config.yaml
num_hidden_layers: 11
hidden_size: 192
n_experts: 256
experts_per_token: 8
d_expert: 48
d_shared_expert: 0
hidden_act: "squared_relu"
moe_layers: [0, 1, 2, 3, 4, 5, 6, 7, 8, 9, 10]
router_score: "sigmoid"
normalize_top_k: true
routed_scale: 2.5
balance_loss: 0.000139
balance_bias: true
router_cosine_scale: 14.0
n_groups: 4
groups_per_token: 3
init_std_router: 0.0136
lr_router: 0.000697
num_attention_heads: 6
num_key_value_heads: 6
head_dim: 32
vocab_size: 2048
norm: "rmsnorm"
norm_place: "pre"
norm_eps: 1e-05
positions: "rope"
rope_theta: 500000.0
rope_fraction: 1.0
qk_norm: true
attn_scale: 0.193
tie_word_embeddings: false
parallel_block: false
extras: ["capped logits"]
init: "normal"
init_std_qkv: 0.0242
init_std_o: 0.0
init_std_up: 0.0242
init_std_down: 0.0
optimizer: "soap_variant"
learning_rate: 0.00296
beta1: 0.95
beta2: 0.99
weight_decay: 0.053
lr_head: 0.00697
warmup_steps: 50
schedule: "wsd"
decay_fraction: 0.918
decay_shape: "linear"
final_lr_fraction: 0.05
batch_tokens: 65536
max_seq_len: 512
doc_mask: true
train_tokens: 287200000
max_steps: 4383
dataset: "wikipedia_en"
Below are experts of layer 7 (counted from 0) of a mixture-of-experts language model. Rows are named router (the router's row for the expert) and show model dimensions 0-191. Each number is 128 + 32 x the weight over its row's rms, rounded and kept within 0 to 255. Numbers have three digits each.
After each expert's rows: "mostly gets" lists some tokens that are sent to it at least half of the time; "comes after" lists some tokens at least twice as common just before its tokens as in all text. This comes from a sample of Wikipedia text that the model never trained on. Tokens count by the router's weight.

# expert 247
router:098128112060144204086099088150023122136121166077112163129072122151135164211078128139119117089124142123152109149118162134177086130105137150195126168132135128096133105156106170088134095143123209122133131088152119162109061155177152163126136122160168111107153106152117111033128111145076104080128150179083150115138125146104158139104098113162118137127078093102107110130144084150130034149121113149125140130085167093170137130110069106125175149118118161135165102104129142138161110116186114124150124078091166104159087085117077151153135116115123157145085093063103089163112107100176080115
mostly gets: " collect", " success", "ct", " pre", "script", " process"
comes after: "\n", " G", " gr", " g", "la", " sp"

# expert 229
router:113133092138067167145157129119121154064130163169151163130135144176155087161124145111095122117071073136147166100140136151140123099108102106135090153088094128112142141132085092118092111133121143051088079153129121134098039117169100136165119159101181114101122063117119112062126089164121151144129142122128107111134104108104165113134174106201157125150083115114160171121078095170112129146157066161113120156111166068163093131146063176086132157159069140087110107084128099114136068143166135109119180083102108102098069171126200149079106093083171123107158118083124188129099049151160137120
mostly gets: " b", " g", " B", " p", " f", " sp"
comes after: " the", "-", " and", " \"", " a", ","

# expert 196
router:160140140129156110085157121136103191164111131190091106129109136092110101122127194083116144134102165122121100090143130166113137109107096160105107154096132132135159132146028135123127159168092118114043128086130159101118149098150082121139180164164154120081147078069113149041095106168157133108173131148091111130065161200128147075108131081147117130097045156133146130085123118187127071095096122131134150099113175094181087132146120117121138130164130120124162107088174105099096131153164096121157160110098154097125078188124127096072147133102095146162220121062127167164158096091145130129
mostly gets: " —", " 0", " 2024", " 1998", " 2016", " 2017"
comes after: " |", " 19", ";", "|", ".", "–"

# expert 1
router:114127104118106167153162058100141139111128173127142115122109170117167088121086139143097132102122112137144147106099132165177081122103134155149198108105099136113155139154108097105108128109096155085114136146108188137047106092190135170182175175171139088113104160150116063079106104149122110079140195153102102193159118090092172110149178134171136142104102113121132151112120057151112110141147053132111176130143098079151135131149057164171094140152099104152126081138133173106135100184132115139118189064077170122134097188096134144142151132122143106117143134027154128085151067170160096148
mostly gets: " M", " R", " E", " T", " U", " B"
comes after: " the", ",", " (", ":", "-", " of"

# expert 233
router:131165091075134161082178137051098118159058127148131103126125173130133126122131108096106110160098105150179166097104123130131131161074126134111168137110120178127157138153076143157097184127095143122149124102103104132113131111141170178101109149175052120091119108156137177082124141155100114127068138129135137132095131104073168119135129082155154069111112161132121117066123114187182117122136100160190155136163093119161118127062050141174118148187068115168179084125137121125131116168141117181182170037103177164111126131163155139060120119113094184084177131068154154152100141119160121141
mostly gets: " Award", " award", "present", "ni", " addition", "dependent"
comes after: " in", " re", " In", " ex", " Ar", " inter"

# expert 3
router:169154073126097134073134141095130149095111188189139099132124175157145106149132090115112137092120089166156120086176098153119126133142068139107116127048076190126089129103123116139114110169128114103095130168145090123098129217138123174186146205168126111046136042075132116050122065155117104117161127114181146129125106170094110093145137100104082125095084087116093119105159119168104123114119133091130103125113142102186177133119077126131117205205122106131149119104136150122058112186157112159135128112090182143066124147141187127122134112148149114125125109123158153139175136150126158120
mostly gets: " describe", " pro", "±", " feature"
comes after: " ", " re", " to", " con", " de", " ex"

# expert 48
router:061211078084147137083164145157105148135129168141090088101104149150161106123094145156152124121094177136152138146194155167182142099100115123159124172076131094149143105108115113097122129152126134062128111111110109079113083104143137164199076135145202121115119076110099109085102061164125154127159106121145135131149124128123083131094108104142106095076148170132095141110121068170082094136116068172120135087099147087165122095119061194166142202133106091108132098100138122152114083160143112079146154126109123104057068163122186147105084156103139124126104090083182146108174116156113185126
mostly gets: " W", " sp", " f", " w", " F", " comp"
comes after: "\n", " \"", ".", "-", " (", " Mc"

# expert 111
router:125162109105100119079203099093136161117093131195105155127087159138188098123117100093122154147121120133135114115136141195228080118139132134158134151096138136106128159127060121113114171167132153081160152173114146117100129134140093161144086139132204119102140096151125112089120066153173136136149173156113129132104150148143127123136161128114106058103104137123105161078120101168134073122127118121162176168103138028187079099070125147170156140106119116122162114098121094135156109151164105144162115083080165114024049151109164116118133127145167107118187165085091174152169107117170142090
mostly gets: ").", " –", ".", " Best"
comes after: "\n", "s", "\"", "es", "ation", "ers"

# expert 238
router:152161144098089108115123099120056188153127137123073150143140149115127125130112157101073102148111144097089140136135115177157096142165120171143096128112086167150170122156049133145124119117105132102103147092048116083084078075131119141146103187135075082110192090173154113051078115211142116081145173114122111112110105089068120178095176076108070069120098156121155139085132141182114096076135119120121158148109188099119158094110103152128169160103107076098101097079103117108100179161161117130157120108137129176103113132109139102160106132125157175163113113149149200153101061143147129121
mostly gets: " January", " December", " November", " July", " June", " September"
comes after: " 0", "\n", ")", " 1", " 2", "}"

# expert 171
router:143187135095071195134135129087087092081132124099134091104095194116106115140151118182124117130100127152157129087121097130187138112137100160190144127088106192108173168122099134118100144090086135150164175172161107113121085154159132171129168228164145103121117118123113130051132113177095091097155154183131136160096143196123136120135169096139124124112076110087135102102136074207132146112154109132141165089096134102125149086112046147141141165196102079126111110091148106150109146179120155132143140109070125142125126151092166087128115172103118200192158152101181129147159118123128067128
mostly gets: " Se", " E", " Pa", " Bel", " Val", " Na"
comes after: " the", "|", " |", " in", " of", "-"

# expert 17
router:129156098119141129062129098117125147170106152157151098142125135158117127162072146081128149151096139125124143129103140170156111145119096111138162098077151164116124100097086091105158162108140143145145108071149182072096141092172180169179148164090141128132146161108052083098091132222115124034104177165162151207094174128081131116077167084163094120125116165157108182066120131169169077137121141118139099159114157128143115145105124123075174137140143101143200127163130133129082080135165165194113126123078153175138119134132176127109172115075125158116188085117133148129174132120142069105
mostly gets: " engine", " water", " operation", " Art", " law"
comes after: " F", " f", "f", "F", " de", " Fa"

# expert 27
router:134151091075173150170167106118108166159134159150086107105117149161157167111112153130101176076087122171141072098100133129178112118102082161121125126093104101113120128153112136092069126097042124143129104117116169119116114064170113172119150202163174145073137116113094119064120099191142112116101155175113126117145097118082204135090158109166110150127103124121098142102120137177134056206154084160163144144130135092103162122121045168134181168179083132123159102106154123094168099179124159129080168164096125145129082206127174114102156108138113143124157131058144158119147078126141113126
mostly gets: " V", " Art", " Qu", " F", " Port", "Č"
comes after: " the", " (", " of", "-", ":", " a"

# expert 221
router:091167137106132155126169118142107163117140122090077047132144183118103104156125123086102108078060130134075150087188125142118157162114112159135150163123066150137143118135102109097156144147116156170072132110123137124093175157183125135121145189144179105060112083094078138086106143199153116129173195115147124085052142130110127127187121135116121122075077136138175127093112138163108093110107113072120130108142168092150136122159126117150114133171118115087149073123140156146093122225194103102151146107110156151132046133097162112117115129078118111119166122069156207098159088130151103088
mostly gets: " 21", " 7", " 4", " 8", " 1", " 27"
comes after: " |", " ", ";", ":", " (", "|"

# expert 209
router:155149110113128156179108138113076212096117178135114101133147206158148153123125163132127130140087128148114136067155104199154132123132085188160082120104087125105142167120104127125130105114149141108134111166149123120058083132214180133165089162118167071073141130133052102068094078140132147136115146144139112137074171159125194054172156112154135102120085104125138102101106144134102139110159129161162133168151132107173119106091046165147158154159084150144132135139153152143138129111143104126132131084040143106145064109101130081144141095088156154149127090077136178141099073135167139184
mostly gets: " g", " J", " an", " wh", " S", " B"
comes after: " ", "-", ":", ".", " the", " of"

# expert 126
router:143128089094116172124139130101086183104147093120101121116128142160171093162125154112127147120075148160155142136125180192133101177165161129137155109073084190144195134112101124114094126130076145114120125168115138121084132169180126140161126128149152156110189142126137090100088093123134133101129163156091110144064149102095124089111148065187091079097098148140185117110119075143095119087168118193172165116179082089208122131064037087115123148160133099122115129088131072128139140157113079072148165097116150161116092102147093112108178143094099155154141138058116172146124099151193173139
mostly gets: " a", " an", " This", " his", " the", "The"
comes after: " as", " of", " in", " is", ",", " with"

# expert 106
router:170144104122082130096137101111095159103175149140069134198112151160128144154126149090128189132112161136146166161116120206157136109114135143127137085111135179132126147126108098143070146160117094129138165139143114089112112107153138182161166198127123073082146070128137130104125099231127104130067158128166091124106116152142127145076135140089116053105092119077152153082135117182045064073143106147121149152054148140122110105148088167146137166132122109126092128108130133095114149194194076119105122090103170142098073104149133139121107145119060153167155106128188155112174075124147160087
mostly gets: " which", " but", " while", " However", " where", " that"
comes after: ",", ")", " 0", " —", "\"", " However"

# expert 42
router:124129092100077115113129164111103146148164179109050143162152165111101175112097123108140148112142118139170123126133120184132121155143099192129163147099074160097158159133090155124139121168146167076069129164121116145178106119149132164199092125135162121114157113172119097038141149212131099074135106133105115128108117126066126125139187111139132016138130105111130134068076101131109043116144142173137133153083125069188127139085115175150143158127140127098166116074114082114098098154151095199116136052107171125080103109118173105130167112134142140137140082090119145098176101106141129136
mostly gets: ").", " ==", ".", "---|---|---|---|"
comes after: " ", "s", "%", " 0", " list", ")"

# expert 216
router:187167097120080143070192100093103164131124154133133176138138187166188157145112116146155149080111139130128099115142106165157096171154153188122128176080081178103134146125159121154107104124106142125070127150126133136132104116107119140127100127149163083096174084118089081117102109181117121095139167168101142154106186142108124097148160102129114090082127109162155181048166101097103131076142090118138165137090163130210179102114077165111096127187109117190142095104124081149132081158176140129097155136065109191071022103105112126121125117131107115094162088085147138108103105156119109104
mostly gets: " in", "In", "The", " the", " The", " In"
comes after: ".", " in", " of", "ed", ",", " to"

# expert 185
router:132132117097120119051133073095090160093146108163128131111092200106161104189103130047086180117098197104139109140146082159164109135181129151133137148070081142155103146104129119123115159137083103122098071134162185089098134109183094172156118187143164098126138112110110113086172114187121135142099164156130121140102116079118145114161186148115127104125072131119092141104157130135131101097075054118156184134120122104140071116083115164143119103183107138101178118093115110164145153166185101088182147123065120184133113119152156122098134141124080126187131092120157190195129148108140192122
mostly gets: "=", " Royal", "|"
comes after: "\n", " 0", " 1", ")", " 2", "\""

# expert 199
router:138136075126086169163160098126128165096074184204127151102142174167136136106137121116140144092083098121124134087059117143125104134062120171161137164079093138094137152095099116079111121162092122125155131143119140108035116137193107153103119166162141111117099101077097105079127096146110154104151117166126133140084098180085133044152158127093089111089114139079067145048069156124109078183134078079166142157120141102150149106119038147110130142181115127101157111166150140151133117137141098147150185131123127160095131152098127108090129102157144166125155089092173181091135083145181125163
mostly gets: " N", "Š", " Sh", " d", "oc", " Va"
comes after: " ", " of", "-", ":", " d", " for"

# expert 22
router:149113106129086141109150066111070163179132196121082129180142174116127122129094131095093157111121164089136089146144124177163107122174138182145104113128134175125135137088088127155069116134100108123080128114082121076125115128179119157158104177155122086118157130137134110055132137180121175118118167138148081147109156122090117119136124132117125051107114119141128134087097145177090068131099146155157152160140170044158125099121108137171172185144173097119127050087130069132129162173163115141142193028105160146134109097139150085083145121105147170152091111090160149082153081110163133059
mostly gets: " |", ";", "---|---|---|---|"
comes after: " 0", " ", ")", "%", " —", " 1"

# expert 149
router:164130095108148184088123067114120142096149150126095079111148155122200095115098169145101153110094082149114138160120185139207085118095171119112149148099167158130187102107089117071112164121133168122158150172064116091104136119183095229177161167171185074110082086127129129060104123154164111143131183146167145142126168110125146144081114152112144112176114112184115184133121135156096115105182136104142125119126120107187141131139095133114126104133140166160124142086109122152107069161205125127122153144106147127154082056125189127081129171112115099144192110141119167089166118170143120107
mostly gets: "On", " On", " most", "app", " App", "&"
comes after: " E", " M", " A", " P", " I", "E"

# expert 201
router:164186090156072186080125117111050168150108147111138098148166127140181109165176097105107113190141137138074167113158080145122150150097160174139101191081148141114187168170106074130099146130128123117066101116142122153104136107144130118107086162101160091057147068127130081096139094142112144091100121133103102135158194120110159155139100137167112116167145080121074152064127144176121106139142103073121086109109114035130132103134035151105128131126150140126171148093119091141152121174164131138155137150085161138126126139100118155114145124113110140157128114092131203170196063159182112152
mostly gets: "|", "---|---|---|---|", "|---|---|", " count", " all", "See"
comes after: "\n", "-", " as", " so", " re", "|---|---|"

# expert 52
router:117145138129107113102141142159090119101109174095104091120143169091149132113127161130149165094132160100121138137151124150085146107133158129118119107146139140109191144134105104120126153113113142096082156125094121123039152151187107179159141184156135091082130132145146132063158112184163093141087192145120169074083119204088168085105133102135112074154119165120145134068164051201162084088162095128159151134104102088178151107117122151118092142103109107150186162110141155094072139174074102118111084080102147120135095161156108114059168071094177168179172140104141155175108062134171135097
mostly gets: " so", " (19", " 2019", " Japan", " 2018", " 2021"
comes after: " 19", " (19", " 18", " the", "20", " in"

# expert 28
router:148162083126127177118101135100120134129073141126103177147102186110086112112116132119116176109050186137181133094092140153118116098123105169163101147085099136159129149136132136098119169165098135114124111098091071112130103138174086184118120137182155137085148050131163130112135087157157131094155084169063152113066109127136149141141128105142173109138165147114142159090095047171146113166080098137092112137122138142116164088118075085141170095189095090148182148129117150172167122170186061161121182096092139152071093116153136134088158107106153106154145075099130183195156122153138199152
mostly gets: " gr", "br", "cc"
comes after: " S", "s", "S", "c", " a", "cc"

# expert 165
router:111153095132019140099164121091104202144142138164096144138113133143178093161088114088119136133149175137130083158112121195187099138156121134143103132089144150121152101118101141139038117141115095075085118119149125096144143137142139171163158127113173106113125091154163086083132082174148128106104169138140105155133117107128119139119127106112059068111099091157104121061100087139099085085115114118157188167114116061172125115122104131133104114149139159089174146092127106105115126152198043112193168064113159115083065143104118166058138136114115136145156090103141187162157116138185101128
mostly gets: ");", " &", "|"
comes after: "\n", "'", ")", "\"", " Born", "son"

# expert 226
router:122131108083113128121168058082104123089119168155131091073109126149082124118155162160079129092078133140111104123091075192147087123109094120106143153105041160149126136157082104109090084128134084112132162174079159076032078124168073141145104174110190111102062090122085120075081116173124114139130130181107152149129120162114167104174182164143115130142094125125091162082109103162078104101115088112093182142143137065147080110129041139139116129148091117143126111103149170124111116149154136144113170132108118141110091181108187123138122127128157113137175093079122168148161088181112141151
mostly gets: " J", " B", " N", " M", " K", " X"
comes after: " |", ",", ":", "-", " by", "|"

# expert 61
router:079154126138070122089222106110061112171091110132116124147123143131135133131082131115103154147106132178155127208099144198114108162121116154132135138106126139116162163136126098093090119167110148110122133094095173165091083124129140117134160141138143105125161065092115114100132078139132110098097186176117133198122135116142112060122156126149123087088094106156105191104109018148126050156145081100115163068120159087123110100095105155138166151138111155140130157101187140119086116136162127152135106017095154141085068146143175123120153121141144113119152110100193138158148152070183137108
mostly gets: ",", "),", "—", ").", "."
comes after: "s", "\"", "ia", "es", "a", "ation"

# expert 159
router:169157132109116208053095066133153157125081133105105150122124160113133156111081157105105142160076107180170124112112194115128119102126170128129155110076129122125193121147137066089090102100116149197121118054144170070088141106147128164127137151122166085093165123138106115030121136171104149127138171148131169148106171131126186068069130116110084051132123148119137134101116099230122100153131149102115133157114147127147132141119070132162102123195132133135140098131152136124174164135165141116126073105065123132171092068127154101105109173100145151068171119124120145165176117142127099112
mostly gets: " Born", " Location", " mo", "Personal", "Species"
comes after: "-", " f", " F", " A", " b", " a"

# expert 173
router:150130098097139109038163093146079180188131092134096141132110156199170124144101115140127133158100104146121147131139109172142077119157108118111169196106118157132170202147100120113117172131104141125087162189126136117089038139201072157147124129137154113103121131105109140116068132154101139112140164138091083098113103116092146141127153118138110099165136142133168138091120076121109094132112063137130187126080152125206091138120097192187102134164110124133157076138137143128151144209174101138138135153114145144150050126122142175135144140111122149138164105052117206151130080182137144064
mostly gets: " new", "The", " several", " This", " other", " various"
comes after: " of", ".", "\n", "'", " the", "ed"

# expert 97
router:112148086105114160107153145133065187160085126117149101142111174172162135181123161145146148087080128093160122067122118182149098104108137222125121198100128208106138164130117148099097157125130170140096129172070164131111054147168142146132144139129146112107095098137138094086140118154175099119108192140138095119103147135098120105128123092177157112093057133190120165070130098119094090064168111107159152139124172143173155127129119156158083082148070105147128165096100067147127137154181096171088152135096170156094118154157135094096155120116058120128140082120170166128097076180146118158
mostly gets: " into", " near", " during", " in", " until", " through"
comes after: "ed", "s", "ing", "ation", "ated", "ity"

# expert 163
router:179152147081140186103135126147102140135140196148112142118155139150109120154094154150131081070097129153130119112119142149182052106108127121164134135114124111095075143109108160139146129135136189153121124143095097100074115138200145220155054170206158116106186125064078124085127116149117161092125152171108140114088173210096142079114127089147145103121106113126111086080122091108137097169058110117159094149134127039192142181104050162143115111181107161139113147133140085119126109177133126126184121086090118130120101107124150090127081105132126175112141125112128104157124104185154138091
mostly gets: " various", " other", " sub", " several", " La", "text"
comes after: " ", " G", " g", " of", " and", "n"

# expert 244
router:169135047105109148100131061134067149125128157150109093144124162148111075171086143136121167100106174105133153117084156122140097160168156147080118134062057148132156127176093166081102114122116116184113147173066139116097085116146168141172080127117153084096128130113070104082122117116112115091143157138098129100118138143119129133137171112171123051132126130201125135086118132163122079057161102164124148138153127163173167090116079154093092138144105137099058071101148084093155123194193115065115144146074189137105101125136088118113164126105117152158142113125172189124132121172115182109
mostly gets: " at", " At", "After", "@", " The", " a"
comes after: "ed", ".", "ing", " with", " to", " in"

# expert 193
router:136215063102118131064117080114101131154124098173117143155138192103120120157128174134115105098125178135154118129107129144165090132111153222117126189118078168126125182135124130132084113160085118128123162143091176118114124127147127166162134150144196087135142161141147102111109073163145136122123207128137141101110138156097111137103161134135131075101078110166130141035108113132108089105177113053138146170122138122156137126088087095185152107133092117127169157089129121126172143208170075139168154139083165182099101136164137139089129134120092140114186055173166154211144129136103141116
mostly gets: " along", " as", " between", " through", "=", " into"
comes after: "ed", "s", "ated", " known", "ing", " such"

# expert 207
router:116102152122090126099122132112102131103075118126108143139130185099093174209128201101142104128115137135095099106173146096147125098102140148166156159100152124161137104134076116122120134167089119087069144067169131125104135129192115157123129173148151092053121126116115144082134151176100070116139162180123091134093170120090150079123111122099136119124128135136149130085128055164107093076101105101108111121094174112179145142129106197089137122099088137098182099106191167148082155186162103081184094086059141142155073174153190104097170155108076131164194123089161158086161101122113126136
mostly gets: " 2022", " 2019", " 2018", " 2014", " 2021", " 2016"
comes after: " 19", "–", "|", "20", " (19", " 18"

# expert 141
router:124148122136098152113214108064070102109113144134122133108156171128127077128134212106108182127096131165150127134139118214157141124109135155165157132081068139111102116142104109066090101127082098092138102152134134123075138096218106174166051162155133125126099144122080081059137122150120117129170150125118105134127083140102143135157218118145152131144076124124094136085110102166138170145105106124107181111127123067110140109145081150147176092157107100175132129140116122124118122215125083161116189101065151115116104158091193126153116136125138112138169099076144145127162084181137182127
mostly gets: "L", "&", "Y", "Ö", "H", "W"
comes after: " (", "\n", " |", " U", " N", " \""

# expert 14
router:187120058102145144055147174129115111104123135163106127115132131136108082126126083098143130169063080133172176107114133182157122154089136143139141157122052197144196174075132077118126126149145149142158130129126109152104139150170124176114127137101114086098144104133146086075085150142103131135114185125080145120117140135124218124085111142205126097116123181139150134083094144145158101092157092118152151100161158060138130134141060140132187123139124119185153162103139115110126106148106108176161158143094175180157083107170168170061172182152124142159134072074158200133157142139129138148
mostly gets: " attack", " return", " role", " order", " visit", " back"
comes after: " re", " Re", " co", "re", " a", " as"

# expert 58
router:113148149129098173140149110097090170104099162147106124147136137103139088123172175114102129113132161164149144102147162142126115171132167120156151120064068168122117139110075135103125136151147122132126070123117161101095063137113129188139105205121171181118131115124141137104107073162206118090077138154166157096086128083072116051080193130172152118140073128123148137070106091142099083114144115034116138160147107118177071139126063099126124136186144159141109098114165124117097148139119127092155155067106108174155133093124162142075127160120146135134204133046110174097156109133192091144
mostly gets: " Ja", " c", "i", " Si", "ac"
comes after: "n", " A", "en", " a", " Se", "e"

# expert 248
router:127117125130080161124114123090082149100122148161141116153130178086137123123139171141115152098104090154151082156081126155157079095139188153196190123022109129086141143137095049170119154131126132187083109155112100109109128109177132173108145192120169067127129133120125137073105185162098171064118152160100165090096104154091143116118129103133112151108103119184133148058115154119109114122119052148146136085087149093188169124111056096126151145186126130146162084101137126122110103162149133151097120125094097150109135086131170092096104132090097136095179110131207144082163106103152129071
mostly gets: " Ba", " Ga", "ö"
comes after: " S", " P", " K", " p", " C", " W"

# expert 200
router:110153108133151147125093117129107120118082155158100131108149143147114151124133070104097127071151157171127125093102180115174080091129113144137157173078134123076145143123128114112065114138093133070107094152118151078124126155182110131131097168170145104060184111031193168088091126141101143069157158189089130163076099141101203095132162095128116100054138127080179095090090127175131117098100112168095151115120165130187116128106105127170129118192144104102116112109166121126133091120183094180120177093064137147119132082117149149115145125077086137153103067091129167154136100142118170077
mostly gets: "ي", "ī", "ē"
comes after: " ", " d", " st", " re", " b", "r"

# expert 77
router:143175106091063132088134086110039148088168098142091066101120129099128157124176149151081110091062160137155114113126119173199054126152133102178155172038108156161179132150109085109146104124124103102162160114113150079129067114158122150156132188111196127091083125131128186079102125170094139098176139143132147155110145190153122119135133161132127100140100146133175117071147144145136104132100120121134148115102178101175106090048069137100144123156076087110099115101175120121115118147117120138127106102111125128089138161115137079106072177096140129172173088086200145130126119107128158130
mostly gets: " Mar", " Ta", " Ja", " Ka", " Mc", " Be"
comes after: " |", ",", "-", ".", ":", "|"

# expert 50
router:172181043085110151090135152111117127129105176177139137140077149137101116145157150112116139150060141141148092144159147171153145174108090157133112142121184151120161118092093087181145158132116147098106092148113097139126121127167128193172136185091114079132185079165140082088136075183091122066061101124122094146090177140112123109076141121170122084099133141081137145086128087171127084100150104151118134118101107063145125100098044101094145097168103100151159137135140146163100131129140107137112179154079139104051108066119169090123146132118126083102139102070103168163159157147156195105
mostly gets: " are", " was", " is", " would", " did", " were"
comes after: "s", " ex", " comp", " it", " dis", " It"

# expert 255
router:192134092097109150079099131108107127116122171167090183147160185093150120132102150171103194110129117122152113071103123148173150157140140201093114157065073143126171175127152139098120124104122133086167054141113154109096093150151105136153120200172135124125109122091108139058139099115127102103103113145129120109104097117145149066076152119150132052124104093125128117098160155196090091157104074070168099162154162144150155081107115131111156148137128100163159109087092091098081135163160061164136139119102144161115095077143183133159147116065106206136188160123156175175157109114112109134
mostly gets: "In", "ا", " At", " Country", " Born", " In"
comes after: " I", " A", "A", " Al", " O", " in"

# expert 140
router:141166117119090153098119105087090151110153126110132108106151134156147094171062140114132133182096107178149137097104147155189097175143147167129122135142085156139163153131100122087102162182081132127081123140147137100101041154172135180157131083124142083097151123099108108123095110165142113112150161150122116187108120108063141092092179099107132084132158100153211150122114140138111105110129154149109158154119141127213117112124081170182134121156079143133145082073123104167108155195179075121122141115092168186126018153109131111080132170092115186190160086092163176120113098140125113161
mostly gets: "The", " the", " their", " The", " his", " its"
comes after: "'", " of", " in", " on", " for", " to"

# expert 26
router:128152117178109143064143100093122156147128153112076166141134156163148123129096166131123161138139146145141107050131136184098190098153118179099190156078054110097163146148160166083113127138101099119095104100079117134119158161199158127162109152152167141111105088119099144021097132230153117108111161093146136119067178144105166113134117132132126077119082153151164155072107139147133100109162163140129139114141110027126124120122120101113126136172115082099184128050127156128114061176173094097158159069099135127129092117145125117129125122105089109152163079110116162098142111159154154133
mostly gets: " —", " 0", " 1", "---|---|---|---|", "0"
comes after: " |", ";", "|", " ", ".", "°"

# expert 18
router:157175112108065116114209111119078164119118134110103138150116131123132078130139149108101145117108141216161119195146158195155094124099157155117121151110151126133150122137111131125102115187102138118117091124125124091024099142099183162142136201110165136136138143099137108102137062128123050148137185206113162136084150156111130086127129141108087086096120143168183135078069078139113063110154129131118156095088138115117081193155101175111175122155150103129137105071204112157144098134128089212138100101072125140099100144152106125115147136152120120146143099090163185156151119116167106107
mostly gets: "),", " and", ",", " or", " while", " but"
comes after: "s", ",", "\"", "ia", "es", "er"

# expert 206
router:101163114129148125097168195079099148116157166140074193133153156138120112172057145154100123104123160135134090143118133215124094128154160190136119113051133148120157115099103093099138171160136093110130119149101111158120186118161140202164104171128198093142144125113138104057131160159144186118143140156133178174083148176133141106145117163132123096113114129148153158093138084126111105100128076111100158122082155082176089125097114152182126131133106179106155145117159162157138105169202115152140113070106125138085075131088112190116110105063129107163110115102215166137152116190117133076
mostly gets: ").", ".", " =="
comes after: ".", " Ra", "s", " R", "\"", "ra"

# expert 150
router:139189103087091148137115122126060151160170181152078135107096155171168142110117115124162113163061092099110122096146182149132112106168100112102113174033133163154142113076123122069114138159104164119126095112088143141056096111119091184160133179105117085111151112132116101064055092187105130155124149157160114127119166106128145150145089083095109134141126127181084137114129123162119111141140107125147123116128107090129115145098087201051117156129148106153159081084142110147116100193194118110099134103110147147104079151156171099099102198067137084167167087166161157161103149174114104149
mostly gets: " imp", " App", "app", "mp", " main", " Total"
comes after: "\n", "|", "==", "te", " E", " su"